{"init_std_router": 0.0133, "norm_eps": 1e-06, "dataset": "wikipedia_en"}
Below are experts of layer 5 (counted from 0) of a mixture-of-experts language model. Rows are named router (the router's row for the expert), gate (a neuron's input weights, with its number), up (a neuron's input weights, with its number), down (a neuron's output weights, with its number) and show model dimensions 0-255. Each number is 500 + 40 x the weight over its row's rms, rounded and kept within 0 to 999. Numbers have three digits each.
Before each expert's rows: a language model's description of what the expert responds to; "mostly gets" lists some tokens that are sent to it at least half of the time. This comes from a sample of Wikipedia text that the model never trained on.

# expert 18
What it handles: Table cell numbers
mostly gets: " | L ", "%) | ", "ia | ", " Chevrolet | ", " m | ", "oss | "
router:464489511511480564513540453431475571500485499481454510471511501459468512465460489541594511492466539513477515518319462529443438443627499573510517519526502495525517509489511461489529483466508426521447521503484470532487413504482498567527479443499521464581465466503476599492453474394376512529516507470411452461504493464531425572584521508521485495488549540493450446452528427504529500476526550512539501490482481456546508503496491523466515451448461465409478394517511515461531473535524556489520543565504497516442465500400506498495500482483481556544527541484515456489502480465474487492467463504522522488560556494464525489478505564407534508504551527482469493469524542526485522463490508497502491498462497506554483472491494570489502500476565490486435516494498450527475412530530551
gate3:465469477542506531542474495488552538513498548419544544501452504492447516534532561523473471520392488513502498474484538534474545485528487482540516570522471566523461549470564499485438448552438541541481543446474435500506474475514469512470492516510566496483489477515531539478494490474463508454428476421459529526517534490507463559586517481452510477506602541428488536439585484476549472458608527519517507494541535473434477548436536543533468479502491486470552508524522473413550477548501465422481503467491497531518495529492485513489407519425476439496567543504487489488460461489410435533429442550523472444506483455514475527563491489462515545517535503555504508452487503515471539484550468428541543491523565449511501485602414440442405424534516506492475559533516514457517464560489495
up3:514552497466535484464478493461461484504514419558438503449513470526531460449503433477520525476519520446519537538474438479504459495482494558496494391535451414443484423504466506518599534444505471465470506530542565508500508527465523494512455517472427521514523474425471512502498521492479512561507488562500489475509483491484521431404483529535517548556438429575496449522401507503511529483444509476514466539483450496567500477528470498477501485434511572515463445504477525526405512489510513589529481525506513454484526445494479484504559535557496532484432489507475532483534603499601541503532628442486495557525502555443482454460517517570451500520470508476486490481504491455522452518469569569457515525482463533495488477415542531573573600508493499505480436511437484541511512467535548
down3:531461430455515467529520468500532444477479520448443526506462567397492498564480491527438490500452508496589465514484474562501492510481556408514468552475499515479567514470544492485493393490472438540500512451524493547502560502511544564434523568491422532526504500510453478518547501508441494537545544464516535559529569506433488417487534541505517525472530533570520457513534569528405505505474465519585502460457474451517491504465447532485453507431459438515519448545515422547465473475524521569441542471525451499506479499463479505558523522512486561488469602566496486455565489557481482501569455554514443536559536498410464533562513489473494558481493497567587544539482511432504455495465456567464467503508510451526499539472502494457477491497502466568459482501452471543528541470535491
gate4:487506529440494528464532405405503445562460519574472491510491508537509452478465539458544465458524489548491496441447538440514558520473500490514469534516430602482496487451488539502496579464498478539441531544576478467532649529509554550481538537517513534528466514528493475481520502488488444530533458496548501513538452493564475493518502505550474505483445510466507498498497511521452462502494508545520493537450483541425479578526470583515476503480491499543596506518478410477451494497518466540460478466460508478478432466490515482518570496416451447484486513495550497462556505553502560555495524503482550494581518505488509456472498575516476518530576526486507412478528515596515464424569481513417518532613408482459498531527462434482504436532456535489462507508518504521477468549471557
up4:467456522499538448428508448482557491545474508526479476463513509486490437519505531515492415504445483455513458462519520511482532506469516464534480534574442546450439493441537512488510524418555472508455495501507454455517642549480535534530571499468567495609490435495494460560509555481510464511501476536535507528584510465518515500489509483531458543500533528478496513477453520552420465476486488594433547533474445532453529554505535559518449450483530507470505512497464469418458432542525474512481423474481511506525401463458508511481523539445495483491544501481461463469596532523542563425484492481456527509499507473513529454516473566483404504508576496526511434522500536617538462481555451486411458529493442532549500516515464433469493464512445482515486457427430511459504472481489507
down4:511487501530459516490448508464500443502473485450502564502528558425500491548481488565439486474480525504443484489536579516518535475434466566522495494473504507452465501509507450495543461495510529530527510456484535455492490463467506447432497526506513484555472528550553464532405460528546489490461456407537492432496478483539589536448485516544518495488477482470521486447497489551419433442552482434458466550522530464490461484485496426498480515546447494515502508480411446563551471519435488443570512504539538461520536514503583531506522535532573497392512478488587462485503526468423519553447537488500492545597484436488522520509578474488422443429436548530498514466523442444416495509488481573546516411535563488456493531494510432544481503469506537493476435478520497468471464512455578

# expert 23
What it handles: Name initials, citations
mostly gets: " U.", " J.", " A.", " E.", " John", " M."
router:458499445498484506548570490487440526566469506472538568461541519458529501468445567453559510561461513493482494439484459516513482546536466540521493430530544454568482489496486497437589500451472506529504609483449560438426445527459515488533485544450552470506484506480445531549433503480471560436499526525451505512524451474501408490563557490567586500496510530440459504484522580606528552502503468518565440500498508486473441507453464467527437515475501511472524430532454471511446489462566515529473478551507517482441549496431512516508542528529466505523497490527577517482535544532553532499380459495489495521559558458448521422479525511524542464469494458532504509473552453520448492519531500502550596478470531437560486536451553526444480543510480477511529516553442481535469439473491515
gate0:529498512553456491453492455490443475520505516568572557503545582510450530479527536532489484554479460548493482453524481431533490526512453519567538494505509523438532478433505517466461610551515503513495479488501464504425400484438476557500544473461558484509483544441470472508482440494472481474501512519519438559529478486502526489635466517562518471525508503469517522530490461527569499454470508438584592545545476485441519478451478469489492488437472545501461509442447568456525565494574521539528540473484553492562494405401464553489428553509520549486550452544411499533464542519501464505524535497549551428556528449566489508470509463515489456493534517481448501513465490541521467485500500480552472470534549452501581459514558495479504503474435459552498466490543548509431489493492432
up0:454569506468454480549597481468500489514574525497462459503504502487581557445519496448498478490530583513547510587476502454498541490507531493445459524492459419495461527591519444556541438507558463560521491545515475515548568510541515447445498575534409559505488403540515524457524499484537516508530435511380520513446501500523513517473516424495518482519503497491526494457498493494506523512467483573528440464485496502529496491556488494475475484539485490500531508543539486505420530541555492520527469495447430460531540546563572463513520437521416514557494521413526536460492452442457472526510488472486527555451477585531556494485475525388475482496442440522462470461599492502530532483452515514454522482473463517508483509529432507486481466503508437432496491490458527528606471473473565
down0:442518504481503513546449488508499510465562435498505472478533474530550524486447476517512501590400564530538440485528524501494518483491549562516459476494546411476482489489539460529494476464546456513538444518486541545486501533478463431527535467542526503464439423501463523512488501544442606492463542417450401482505529456483444403476503479536526537476526566614508428526463531510516525565453463537430476495517501538525560555449491537458441464502410493579503560452528453474488494495477494450464416547563452524592523488483428520519520502480554445513509518485458450531488547468485486509529556517491506504509456400522472532556553500492524513489509561547480582497546552516490561501485463478529516499455510523472529477480560524476517461519569461452496428508487545451501533521457527
gate1:493423503572497480526466590461443496447526432547572488527480490547456469497585548493568448537453466435537554510540431403496501524579490464528550558487480533560524542539497530454525574454529466510457547455485536454472468432482512511514479529462517481536545508456440575521523540455542484547519548526520505466458451517490530506484464507531515536488544435501510584466546486534490474539535453529447469556483502516511540558553468564529554519533545565504545516579455406470453492543520603518493476479425540473457500538489560504523535548478468590484523502557604463515539524477482493548507584555468531564503549491446539489508541465533511480500451485477526522539497442504462480475535445483462518532520463491453467500544447511450466514540441506564527529469480504522496476471522466
up1:514546550497491534483617445538551563607438547500470559539491492518570502516492437500473559445535569525530504508468594513495516506480450577522465466471488497433479408422500488536463492585450543522545470539488466471561494518503497475483490489476483534495507428581552493568500500502460543494497490457438477506552521507507516493494555554527500477466493525527482421502506560487521539471467552506527487437510498538538493443461472475447483494471468488496454455484503543509537552421502447451473507464534559552514571443502411501490478457525508421515461464540449527496504479537551451414483493454496501499520452511539483475538465554454453496475578526581543517426462525517551504566520547565498466497484561524504499527437581507536568434504580480456483443541523532467506512499527540
down1:507449502483535472491523529531516526425551475494472474517471426492510561502535575500516551581515526483485541520489439488532516546502514551498572548465518489539552486519512505484537477492470521524510492517536527535528463524492542581557561474495490550495452480475536637520500560507464531460533481467566493514440550487476531454529480554553516468503501561387526473537558492536444512534442487529527486557528576553492464507476544449554423485551567508552484546476468558511467509586518405493543447402509475527471458560491538511514499540466510518513462517544487457520451432445537496574482530486480416461482526485487476546529539452522584542547523562465494518502462461535446483462461470395525524499461523451475486503542516532531571484521567545459492518407564494478532522536446529

# expert 7
What it handles: Spanish/Portuguese name pieces
mostly gets: "ñ", "idad", " Santa", " Colomb", " Garc", " Juan"
router:503407446541479566502496560445481570498453449448460458553519554466486478506450470539516520500515513451454522527459496510489568415517539545549520544507488518571533503437487534520541588513502448544446585416513495506506502590454483540517474452405565443498515483490459577499498478389478496470483435457405469471537453513510517480559489516509505478562525547568529516484527524581508466559508528532524561474544470453487495534454499499515447519469446511477534386560484471478489506448552577511556442510482501443533450523480454546521579460513542523504521549478507511563523593497508569529499471494495561456470516537450517468429515503524485473485451469495466499495464498499435498449529445480511528471423526428543469457510475501480553547497536505515500536514538486506493445468480475
gate1:482498489477490521440528512488516493460546529536473435444466532474503523489438557522524547560448471551536539500499519491479505444526494515492542434430530540510551509458427452548551491510493489425556545548492500509550541594565459479537565558546519540511480505432510512494525467482485561464476508472446531526486477443373578420565493475536539462485497437540493508465547544455487484508518490493521496550547473548446480493450449532496479466521518523521520435531538461565496514504505474488488529483493417488455527473487528518464529536557588490514467496518504530490540462482444439424513496469466516390538475551501516535549449417480520520517457545468504558465442442484457469478504541445502542436476471447511500523560501546482575487515542619519400511483556541578503514554450499
up1:509552487574549485525523451503488425456438517536526479550492458503497429465538453550456491510507460425518465504509498526493490576534579523484492526560514496520476506555579536477453465431479519524467448477550472516482520504479530577500439481469500480390516479548507482493533496483517460531457531518491530424519405527527371468483457492443432465535550488471510565548498459489463430556460581568493450439468534467504508514468505538438467544476424513458516552485477484496497509507500526515532482523506534454534486503496464468492445429477441522499559506523508548487553507517538517528545543554517468538446498474521483530444542582513397396464565489484411426504538540521539523498493470549481496535546498554529500482428446526466442497519440452543540466523508478502460456483576521
down1:437491544469505543547453498469513444587500491434540516548503488470510461479576454490479515549526477578452495467453493520517506465561590503534565467497466540559572487498541528522496498526500460520501516491470506485502474404483493502630550458455530483574545491500512557470429555540462542502491452467467526483510483546525355509481550517502489502478449546516436499484467466514442524525534485497526509553460532440495440504477518544474435435515497523543517472459469571484472579499389486454497548512520433513508514511482531504507570484519455506440462468515445489470522497414440530514424480518543456499501474488448512460496476478449445444614557534494502517552480465523460498527520423509483491403487499529575460481426456500508543474526452534505534536460494503520494519436519462
gate2:533547464494466463518484486485488494548483466457472524497459474505471529453463588510470505554503530522542483577500532473529542518554464548506568539493512487487461512394500562443530505468524530494451545476506552557501539518460566499506442522463514537492405536448495497481489480553429554510480539523458506525506467523470583466481545495497494454557511515440501598530512507597555601433434464538529492531503475466473455471443545526503528524480445569555475532524504552442503437460502556473440485573460515464464467586448554504490484539471481522536443520452433511521389451553529429525481408530530461548448475554475514468468494423488439520510424538476489532538436474492503520480533492517483474504505515486490447503520479452457552418519564556495502488489451537468525468499478424
up2:424484517509497498495547492508500480473554530525489483513532500542552457491488531536555486484516486488504559436493449583529440502479557462436436518504546493515520436569531484585521472513505461471492410511490529502482431482484433463477585434582479502482535511571506460489516540456490442502468466520500515539474508492492408472520449524500489502474496493535457488488550507420515407583503531486451501505518490514552521536500443494568459521449576465521497445527533432486510504574458469498540517466515478610504584514542513537492462476540538464445536539564581481468544583469508554470497553433476515493534556458466481526543457581523573469486524539545509487483537563551499423566461462572533555544504544499507580529540516536526458573517440470494496471525538475524480504513512588
down2:464492467495510519482551537519532512459506482515497430541524516452540474528544602561469538543511497444419529457475485555490451537535458535457470521478476524427498442568510510457561469468510488522562462532537554489565499557557497588407537519495515470515491555510535419506520488470547435508497433530502454459464559449565503478512459517480523511473429539522506539484543511464492485511476496434466537448432538550495502490414471531516508476453494414458515520525459533431532451443521466482482524466524516502494416456519477484474516498506539405471467453436556567549575544516410451519469512471455520552532480483454480526457525548496427566429473492536537488488538481483473487497580480516532507519500445504543520465448519529547467622488567525565497497537504522492547469479583522

# expert 35
What it handles: Name-internal pieces
mostly gets: " Big", " Sab", " Mand", " Sum", " Av", " Nav"
router:513446468539476592513483550450445580595473436484461496540493510457483452510532563515603595434492459491460548530452554504518528520561463511544508480441458512488516437506566562524574562515522464592474550461473465450487472545495493529451495493454548460519509470521545547422515520393453532480505506513443529468545448502471482507527401529500486453555503528523509491508489533572554534522523530520524527527622542458531439511469469493461546542490536507498511503503515492486509534448503526513518530517519464531439481514466461449562504523497508550495516611511577591564533511485519472539470483527461484486519544523527478463491491536458475459545461507494493546439519545544440512469472504490475566538410511460512469484423574534526561474512483514480432468491509507501497514520436538
gate0:599473551524467418496463484497455550480499456563484450518554433487494372512506448501533512518528538497499522503489575549473558576438565504544519427489454542495455516488505464505514477441533492465506584553516537460483517530488520581484431546444459404506514554454544505548492497491417428521499531482466461570459490505527464500523467470516479510493507541541446506580449429507525529488504511475506478530501529475447511450469491506491504407522487503456507423506414550495505451528503452490501499519519435516440503531463516457504542503537526496509584511508561505514447520444497558510529516600460501490514545444533523561492580564505543520574538488547528435432548528538504494489439527493477551524431546493536511501491546569536554512525489499519525520519495475471473508571546595
up0:515452542468451461526460516467431506547447436594537448488487463465511379507511493538551511492551523507471489500482493531477537541483474508583467528507471497468439513461517470521572429463585542495512507515535553450472522507500504578520409519401438439464514568429546472557488462561517446452548480464463513582479549492561502506467530416497467514517494523507458563533522516534509550511497519417509454502450393480522475430512463484502456465485497499504475484446399573503517425533500478499552518455490458485483487565506469529526510530547474490499517522504531491522476537487533545495544508543520474510483559524485528498488578543511524473568547553564490493472519541559555456552465575508477515569449529472505516525482547529579557463555511478490459527478506521518496551598529537
down0:545471492449525540470516475485529494471512489449513439486507501501500541499497493495514495522528555558470496472556503570514448564454477538509396524519467509511390616498573485567529487517505521521535604486483544433484576486494444452425469495484450455515503635526484492568437469477477586525520484461484531445449568493509507470515503458498492440466554512444471496493543512492510576464548549507546468576468563541546476462543510511500447533497566544501527626494482462508517469526470522525513455401545509531543427497476477440510504494533491493491515501470406566479472525449520492517543492552456455503484472517554423533435583501479499502500501535513542526494478510508555489511481515476488496510420520447470399470440512479499463471542425455508517496515518522503485552543481521
gate1:508508461475539584455478510430420537525503518475451457465525476526485516545493572489510443533562468446535580480516466509536486439520457504469480440577506499529519484477565460512461526467521489527489502524427520477522544518451535488420470520524541423526496508465567500492540504470540579511488461575514494566521564470461573510492569519549432506535447499539480491514573485527541491538520516423506579536462474518528522489484440459550519459560561444514529480568543455516467513424502494483519538500429492477493421520511478443463500506582451474460575509452481447527436487478527477441565496506509521552483535490522484524548514444506514524442488541531536483471527483509515417367431512521445467551436522556483433478500562491521436518386532502513458521541527520530479521510509485
up1:543528579529490442527528527523546485456536483483606540547484513472529508525478464431444547492487543442509454549387505566468511556449486494492532564453455480504553507447389521428493503521475511461524454521513475518495422489536445508541542481458457562546528520525412458527435462510440424471513542503517490480508482512489448447433482448432489529419513495458472520527483474489476479487471516525531491485515482434495558481486527460514509531486463546502536494466464535525532474478532493510434481511514543495503532420479523489484468570470532539571483460522514496449502524568449528577451542402517522503427550482420592448459471518406459510571505474501426514574521470467561533575477512559515490495530486503557480479536496521548610509542528498473503451478533491517521510472505493
down1:555481515558449563523533491496545475549476523527560509531560600456491487461494471466499461416520519504495499502416435523597479506462512457537545499468478532478552529500465513555529503524478444496542483537522527598495446477513527514540522537488479504480425488455492559510565504569525529539506568489526482496556490465516441475534519558487476535539470544534413429505459492534553541523545474510602457535534531446499477521465526493470597531538532551464434465504512465520466440555458554436520479526522513543499514491508551542395465533486519514502423465539479573481526547475484502502503526530538551462531500517428479508397488538445500524523475492554428551440496511480544432523517511567469443467530618551508525477461520510542591464538482539480452477540507511513540527465489531

# expert 42
What it handles: Dates with months
mostly gets: "On ", " On ", "On", " | December ", " on August ", " | March "
router:489474470514518514562569461498447582517463470503485529460515510460498525515506513497524531484453503521434554535444482480517526497567406514510574498491463524499521499522555455477489497430479468487473544429512524508438455500497474554547513535414535447467512442500516585524497478449443534478533438474521507485530494491548525569499443490506488492467484553491512529495509456599481483444555521474597520521498483522495448488491431540529524508458507393509522467475509476464527543542476543472469472496486479447487455543453540444476564515413518476472508547464464566489490551448542559460474469485505472510570483473495496474539523465541509545535506490516530479548535602513457528457552505516492496510485593428491466379434575527527538549436524542494424485476493410576595468545547561
gate1:525516482503474434501517460458510529458464469519469456547578521468516517480546439519544531517502584538536551557523480526502485485448488521451584506517569510480483530475439519487418533477529510453527490486459493506507550504557490505518507533448475532454491521476522544540526465459527550533404544474474471501522511503483548511560478530523489494507470568415524632490566507445461432485545501488532493490501417471447456559507541501484501488473440515513496450496574499490572402503482442526489475473480539521509479486511508493478484458496512457545470537545559500511555546359570497412504531572558520506516476427480466513578487509521508488559445460492489492501606487562505459531500492541451491480582483556474470583559464524534428541488481474496448553519543504437455513491583463
up1:449504513527526542505548575446486499529562528532550532486452505475564534488468496405449544568507526538493548486503625447474489552460483494534484495526502605487464554490543521515499513496561501503472543530447485550477526460467508527519480538535434526505529405528456420491492483524475532489526441471531519436508442483505460523541431538458498508455500553470440425441514528431510520538490501459472492480458510488492495457400501516556525509528520529527556507499433524520447549539578512506462542499458544480485480503469491503503492540479466485416538541537487487526519522483463493492549499495440442502517489532427493462478488516517441590510466540567588521509388474485457518442515556467512523556451460488483552477411420569485472510424594550491520453465554465444487489535455512
down1:490519479511519498502555502475529482495567485485552489556565528439528483471493458528510570585559460427586484518561506519498548411476498447495457398518513509491554519488512514432469522517549581576548466525446466470476417498503508507488488557464576520492449521462458516475535532506423520488440465438490488486480563493559443512536441487542472510458527540456488522448462458441431404487420487473535408523494465575506462450469523560449487472481476482459513476488470448539466490487468475495477577515547512548482498478558531424452547605544493533517429573510524538523488463497535512464456466503496486507481461491503455467545449481584488530565489414470518517520518488588531521483551473516518467494502476457501486517486468421519453494535515553417531493488474437498513528554495497
gate2:515447473490495496514545462465564548567493573538433541512475453443492502541538509528511556487469559563449514508436529512581476505519445544480472504480447508499493454504530504492490596453517436502542439477556524522516457474523453539511518504515554535509486519434616526570563448497451571538501498536498492507547520484492518501482487497543506483588481508536478473477474471498533569486508547460445456530493585488505510472513541530470445490516458487526536545496489442427545506549476465541512505487508488461565516584503539515537468497489495521540541524539539546592549507501554484432495479527451483516503490535484531459573486440453469560487368467444598527511558510579458547508623476561509508446457531474498485425556501497488569508508573494530478539466562523479444521525500523
up2:569466532484525520471549466510559484451472532548501468504452488447490512449489544537471562427495481565508491496483509544533438523567520517503461536523448438441531482461455467477502556491512484533491522475547554489535526548570443552506553570508563545510499570486606534513515415546476512491490528556453496522504486520470584443477480492516395455514500579536562471486498520507459548558440500519512424459521528545524538460509552568482554504434457500588515475431494496498468494555543530507510519443538494507509489572465482536494532541486523529564498489449501560541543565510544494453470508493502438481518528500496379472494537489463478585475417516477554566457495537546439553506562418545532532470487530466465564504488452546508561483453552444500518540488568503481507503489453518
down2:502493473511511463517395468463505512555486640532505556462433430458493495497488500545538424458504571529428472532472494539484489488452489451490411466420537540509525514554485552443508588492482502493533516524560467521510482517511555475462452465526478512460514534469500539471531516541496487538456498498494448534505533442499519497490530503499578499590527470465424496514537503487471549495571457478470462510527525514453521535511453515510522529453546474534519503473501430456514497447483451534526513501481499488501539523497480510480434512512577466544549540560364528399487531532513472570568493493464423520462543535478557513532549497551465471495538495455450532524496448491489431551541519539488527496523509443441495520518438415519497507530535467439478526584578420535497514572583536

# expert 50
What it handles: Date and place prepositions
mostly gets: " In ", " in ", "In ", " (born ", " in the ", " since "
router:469448454518471541567507534403454565496471427469447515426503551493478503504479546434575556568460506484491533457497457557486514432589455549499552477435486548521532398446498555524578513420493461498528550500567513488505415528502479469483447516540509441442481506483530576467570466452510547511470506527503460475555491454538494529495489505519490496498556549469459491430511548576483549479509545535469439526518449419530498566462453544489471441514533471499459438508553500489540465528527481482479515573452485454469502535403469512508533516516529483493491507491521487562535492538536481453485466508575485548518554484514486460442579509480591480472528464515450521423534486491455455492456494451518550566497582453510471463516506513475511494531485557462487508563455516517445425488516460
gate1:544475503488501417549524470550448451496510523479443558549530507575591462533481482493515458456390530455467428474534456493471508532446455481444510415486459494525603484475517493485572522525492486534500485546482518477539448511491501473516495496451438508499471485488484487533550474387532484469506547522507479441526564423511506499518461487625527475505547498426466521536547482498428547502570494514457490475519617493447477484520503583536591454522419488455530493493506422466461458502484535496526457510478509497562536508484509422534511470490544549537535549472493540508520486526521532507507522583471552559530441427405502530525500520544512529456544521472391514481413482516522534526520563493488529420541564489553500484485461486523520455485469504517531476462491521507510477521521538
up1:560558523509476394526541432551475434547506490490445571477524474554566449517471506485453440492422474449432468459554487542496472597483484510521480429464520497507539522540500500449509476559508519530524503514515566480499514487512461472466471534477492493517432481448544540540541534391501492450543504457505505484480528460532498520510504497631508497496554504469452449479538506512446535501574469513511492511516582487446523528468569584520548440444482534542511466489504372502450438527472511476508449506474543457528523503496510463538555460498565476513496554518451501561565445541528499538520511557451455565545492488386528545533502486477543554433508482501410548498464491504488511500455591526537515445487518577524485516521496506494514458446518475468577508424492476533494521485508522
down1:477454471530505499502522505492544493540563512579518511486539457510486534498546484557522459495466515423455501562514482464496536496560552444489404493471553592464506528450521580468479505405471479551500466511549513531473501505535458502427492467426467529541494516531539482445430470490599448478548480549489505496482546552498384527536454478531570463464538497522499466453472447431502507541463490463545466533493490525532454460480548473478458557553500485452473501486460523485582507460537547490508492484513456476442410505496482386525539476497513536456588542555444529455422509466491534489409465586490476520548542480465582483477496618489496520527500500537503543518495469532490522501513516537438524496516420515505461529471536439540472535494482459570475473548501496539560501571500460
gate2:547504471601569610581504563495485583480432405425523512588504463510619523520533520471470467483479449530472495488534553464497450520519542447476441467500548536487505512508493509522504503471511538472516483416535426523494521487491517526597462537487536530478519485433483519480537467472574541515538529491486564525497555488461529509489429513501462461509461551516506459456546576479488498509468540501483474484515532492538507484509553462481483504528537542486477480478490495466492455493464429452427541419503473477475439547438563520492581553480503510527488522442423480455505478610596588507491486530538514593442525478485534498462491503559496445558457500493472508475542494469479528485498493505523508425555547543490538517533576515447429564478526520489500504542466471494557521480455473
up2:563517500596538582594518513467506605493456448477507496562456434518607518544528558480478500512457453530472488474554516495512431496526487475509488513536572537491530524479496537516478523447448496492475503468527417521489509471471526503553455547535522568469511479460474533519474471512580550498526545444514586517520566490476544534522422515539435468502503520535516468458490539516514487509444506488454498518540547496526536452505531501495469528501533514470518470490460509485531472529450415402455498431527499492490414571471543497459579502467483484536534529468457476421506447605592578510497463499546496569425501482475507520442463519562519434535435514452439486453541519429440530499462472497500489471542539547497551534540587518425444518485546491485519466510486489478547520511460495
down2:479460534529412505466475538511498479504482494580465493498523543498347485510531475595473517453466527495446489485477480495502484470405406563538541560519482484480492510509573468452393436529480494456455485507498478546499451458495479497454546507545489450520516504535532441591512522449469545515523524468501480573546443555491497426483537480436506528471408456512513487541604495553524526535438504547496477529487507506457497515444447544587441534476492529522488467487469477443547449531525583605467487500557464506489522499479503499519479532516509532517506458505474555501498553466487538460483487518522467561494451555549525501518512529517488506511493620484499524569505521569599478461558465520516559456525481468495527507462426545477487467492469479528467506447465512523461411546506483

# expert 41
What it handles: Capitalized word starts
mostly gets: " Un", " trans", " Res", " Wh", " Ex", " inv"
router:488433453548469579544501579450445540524493525423519506502591459538447513536477591521583536502433574473457513508463496549478520525535506540567546472508475460523490487494460548430567562487502488522486542463493539493475463535425457505453591497486516421524536480460490550525440507447501537499410420543468510460525508515475483519514496555530492515522515531525459482443505489511486478532506489546485505529504454485466553482508458513527501513507483496532507472482447493521476530579532485492498503538513456566477435511422478519551492542489521471502441498452552469502601473472505583518478478514457464459558494482416554506500543532497482463462559464571526598483587516500415488494477451431528542491440559472573542442468502496437551410471470529448495535534510462541475473554514455
gate0:515436447442417461477430478471453578519556496508455477455441508482482495464477500436504538507508538518503433485513502462573549508583481446549508505474471478445494555498496441513447501483458584484549510559447474495475506560537529455512549501469490454510469482560508485436496519489520505481480518475513503508532516402454472477473515529498505467528494509525572491509464464492469541512508607523459446552511486512500508489525605478561461507465507561497469492519490470501441482543564545512483515455574535504460570472393460508479563543534489531510524558490541515521472454441499453597483497510470470577598520487468467494459543500481520443566516510496524546500365498458465575484555566508506502400490497465506561468509493456427590506484503463485495496530455485480528439433515547
up0:558491416519539540534522444489498529584502452475490391457533471474470545378418493488513507475518525483488508449520522493586499454460447387474526465456445461408461521507477546582437528546498518503551499513527450568518504522515408512441500451534527465543505460531487513493496482549550457492445462555544466492518463452517505420534422480481493511543518499409522524494551451488498496495502535510431494529543522472497586512479447510479494501508493502526486548518519466484526446561523556462462496470539458529416485494481527518445548522527476446483515518474555519553474481529430414550445520422452469581535495470491454551460498485479542449494475554529544513427502503571507491522487497569526508497546537512496574495563533507451512477439484506542423506507503536438497498555517487
down0:492518546467413468504504468495525533556480515537548510487538480532481547473554562472552500487472502450486499488484560495437512496452526476494478493412482661514469468514490510488431496468612506416509503571553555521481527541538485577433465517557463585535518441480510557498488484486529519470509457551511487517519437488501508505504580515471520529562464499505529438505578530500526542486417514530420424525500489392477608514472486501453497480471494520468462446514512472485507533484502476463510503493493491507497623492530480457515511505494435520537541538503572484491536464515418436555495531496534480501525433554529486492412531504520565489471502538557469504523452568550502536485530527536590508461405565435506519492516492511527498450498489515499465563501573520468532475513459513
gate1:535468499501503501555616517519477516470495515535532525523504519509448458510514507475468505447555468504530472472529449501516517557505515568527468516578570457503434451536525509493513554517484519490464514476528509527514499532503482499555516527547533486473528527546552522455428471479511507456502520526477465491550477509501535513503538520436413539515482571510508486541498506538510560504555518474490550469574448531515493578550580495464524489504542532488484534512495589534541432522543518476513462476487573567458533486499515463522520406443486450485590568444465517576550439507468554500472519491502503497487495464534572552560563513452506486420558490412415490507511559487505513462373421489532527449494532509522548521484539497542537558423550461417499487527486467408499515618435460
up1:487527520551510493570589523488517487423486478518509504532547543473424537500503481492515485392535485512547493524514449507500547556486510557521462489561562531518460489536487507483450524520470517495505565449508556512485458525509474503547537506564465534450513526539550514513448485452516530480491506501516480478555566527474491445469464447462490519487531539483496481505492544503558478514555548489536518527512462519471482558513531483500520539491573542528424538523534585511550462589530523501520486436497541576461501425472448465449485391442470464459565587495499494540516454518453559523562545535476530531478510513556575518546620447476547465416530511499440468481506573493551471437423413515544550455454528476510540504541550509561478559465501486454511556507493430548461466556421525
down1:485471486420510501508469508490500514462525426469508455538525496456500538503544510513478505512507486539435475545465522542518497485506493477512519547487497529415527503438477559487551519527526485472441491523454495600437446544520455476468428569453458470533507454488528480483521467518547498567437457559469492521504543540459500478519478441539448498534546549449512482483494552393472490494456464401537466545387536508526596488518514524532590530467482483472478530482461537505480444503523483564532454416495526465477496480481530460451482530473458606525582460486523493586525427468418559483511514608432547547505468492506493506486539475553454556483442570432496427459467527494502485442543474503510459492515510471517499488496592493522508514415513546422478519520528507528496581512470472